{"n_layer": 10, "balance_loss": 0.00288, "lr_router": 0.00126, "lr": 0.00581}
Below are experts of layer 4 (counted from 0) of a mixture-of-experts language model. Rows are named router (the router's row for the expert), gate (a neuron's input weights, with its number), up (a neuron's input weights, with its number), down (a neuron's output weights, with its number) and show model dimensions 80-159. Each number is 200 + 30 x the weight over its row's rms, rounded and kept within 0 to 999.
Before each expert's rows: a language model's description of what the expert responds to. This comes from a sample of Wikipedia text that the model never trained on.

# expert 5
Mid-word fragments, digits
router,201,212,233,209,180,237,238,260,160,171,192,196,216,215,201,159,233,189,232,196,184,144,185,203,243,212,237,201,222,178,170,204,177,210,213,199,219,218,243,173,239,208,197,175,203,145,208,252,190,162,254,241,225,204,239,209,161,241,188,199,171,281,221,171,218,148,201,200,149,190,250,197,149,223,198,241,252,260,239,190
gate2,164,170,231,250,209,173,266,216,157,134,146,166,181,211,181,207,229,213,200,167,197,222,222,217,203,198,174,206,226,186,233,165,185,215,161,205,206,202,145,185,191,177,199,196,189,189,179,155,224,232,223,206,217,205,206,255,227,129,239,214,179,202,176,150,170,260,213,183,240,192,203,213,150,207,237,230,204,195,150,219
up2,198,213,152,177,215,239,177,161,208,231,205,172,172,226,201,234,176,191,193,235,164,214,149,169,212,172,213,173,188,238,188,224,197,181,224,184,170,207,221,196,199,203,212,234,207,262,208,212,185,210,200,170,187,209,189,153,179,174,210,177,235,198,194,292,209,197,198,266,172,192,192,175,288,198,146,184,188,149,237,181
down2,106,207,214,165,217,201,199,205,230,235,221,175,148,200,208,179,210,277,212,179,173,200,175,244,144,165,220,212,212,184,194,210,207,250,195,163,210,196,214,221,209,163,255,164,228,216,231,216,226,184,156,205,221,193,161,144,205,241,250,217,167,178,220,208,228,218,223,145,280,210,204,141,276,190,155,156,168,200,224,158

# expert 1
Verbs and clause connectors
router,165,259,215,167,218,191,195,215,206,150,211,214,164,218,209,205,130,230,186,203,168,222,176,211,219,182,212,141,193,214,242,235,201,209,183,183,221,169,195,187,176,173,187,166,232,191,206,182,147,178,236,149,191,171,152,217,219,197,185,218,201,193,159,240,222,167,217,204,247,234,217,137,194,215,214,188,182,171,230,215
gate2,149,176,192,207,224,254,189,227,184,183,233,207,170,147,208,204,198,209,217,213,211,219,136,245,197,194,268,176,219,201,153,214,225,217,174,225,215,183,190,168,179,182,237,198,205,204,190,181,250,193,180,196,154,198,235,220,175,178,233,226,155,207,171,160,236,218,213,277,190,198,203,177,242,181,170,266,189,216,221,264
up2,181,196,211,192,190,155,221,144,253,249,185,198,191,240,171,170,238,164,222,189,182,197,219,157,193,202,106,228,212,189,258,245,113,182,202,202,210,232,215,211,199,227,173,235,205,167,213,199,198,213,224,196,218,206,176,138,192,199,187,219,230,186,207,211,222,188,217,160,200,211,173,199,175,180,201,159,151,187,199,157
down2,186,212,213,217,228,204,186,172,236,239,164,210,229,223,199,186,206,196,177,195,197,217,227,192,177,207,262,187,162,228,216,198,188,270,191,198,235,256,169,196,143,175,162,211,167,193,226,194,192,195,250,167,181,210,214,231,167,224,240,163,165,195,197,176,223,218,175,222,204,246,220,221,232,171,226,206,201,207,209,162

# expert 7
Sentence-ending punctuation
router,258,178,195,219,198,206,161,191,162,222,206,231,193,197,176,242,248,245,201,196,186,207,263,158,222,173,159,244,181,220,177,207,208,283,258,167,174,195,169,164,219,160,202,162,188,236,223,203,221,165,209,160,234,189,223,198,157,176,259,165,210,152,212,194,194,196,212,160,175,214,202,230,219,216,214,176,152,150,169,218
gate2,179,188,237,210,169,164,223,200,199,234,183,178,176,201,211,185,193,164,189,203,172,208,209,216,209,187,239,176,175,204,157,130,171,177,166,235,195,201,196,244,246,187,89,257,227,222,201,153,192,170,178,195,177,185,225,210,192,214,231,217,242,225,206,227,190,219,182,216,198,209,254,168,167,141,201,173,199,180,188,212
up2,219,141,251,215,212,187,219,214,179,205,175,199,160,224,188,180,215,201,225,200,161,200,279,189,227,176,219,220,146,163,167,172,185,231,189,199,207,220,191,205,271,155,159,204,216,224,232,187,184,174,140,180,207,180,185,236,197,195,250,219,203,183,229,191,160,253,198,195,217,210,224,213,197,117,137,181,191,146,201,219
down2,192,168,209,253,214,171,243,187,225,278,200,155,181,142,196,175,142,167,240,198,169,195,195,254,199,215,223,169,147,212,194,185,257,224,168,242,222,186,199,234,141,205,195,205,159,168,201,174,177,202,121,236,207,218,206,201,151,188,175,189,214,194,216,186,184,181,229,175,218,193,179,218,170,191,246,195,145,168,213,191

# expert 10
Years and de- prefix
router,187,180,181,190,155,208,205,137,192,217,229,231,192,140,213,181,162,180,185,210,186,215,229,176,176,206,192,226,224,188,150,221,232,194,194,202,222,182,183,172,207,253,206,197,176,221,178,194,206,171,154,226,180,157,237,221,242,151,168,146,235,193,201,188,171,245,233,224,230,167,152,193,225,200,214,200,143,237,238,214
gate2,164,205,229,214,204,157,237,220,178,210,236,159,200,197,211,193,216,247,200,232,198,214,179,251,162,223,230,218,172,191,211,190,254,177,227,156,220,178,173,203,156,193,183,174,210,212,158,196,231,205,210,163,146,252,183,208,211,211,195,223,233,211,212,162,182,217,180,200,206,134,163,139,176,225,206,267,222,218,150,225
up2,265,204,229,254,260,212,234,224,164,193,254,156,161,232,176,186,170,201,150,235,197,227,150,249,186,171,160,225,197,183,216,179,163,238,215,227,203,184,220,183,197,163,219,195,204,220,168,194,219,158,198,219,162,179,241,252,194,223,175,191,188,239,199,204,143,177,163,191,230,217,204,183,198,240,165,215,247,158,221,231
down2,221,166,207,223,194,215,193,242,204,196,260,195,195,208,188,180,159,150,205,205,261,231,253,253,194,182,194,203,233,202,212,138,210,200,192,254,241,154,142,167,125,234,210,224,175,213,153,201,191,222,222,203,194,214,224,200,186,245,174,160,228,242,159,172,174,195,203,146,171,163,199,203,222,247,167,212,231,225,187,135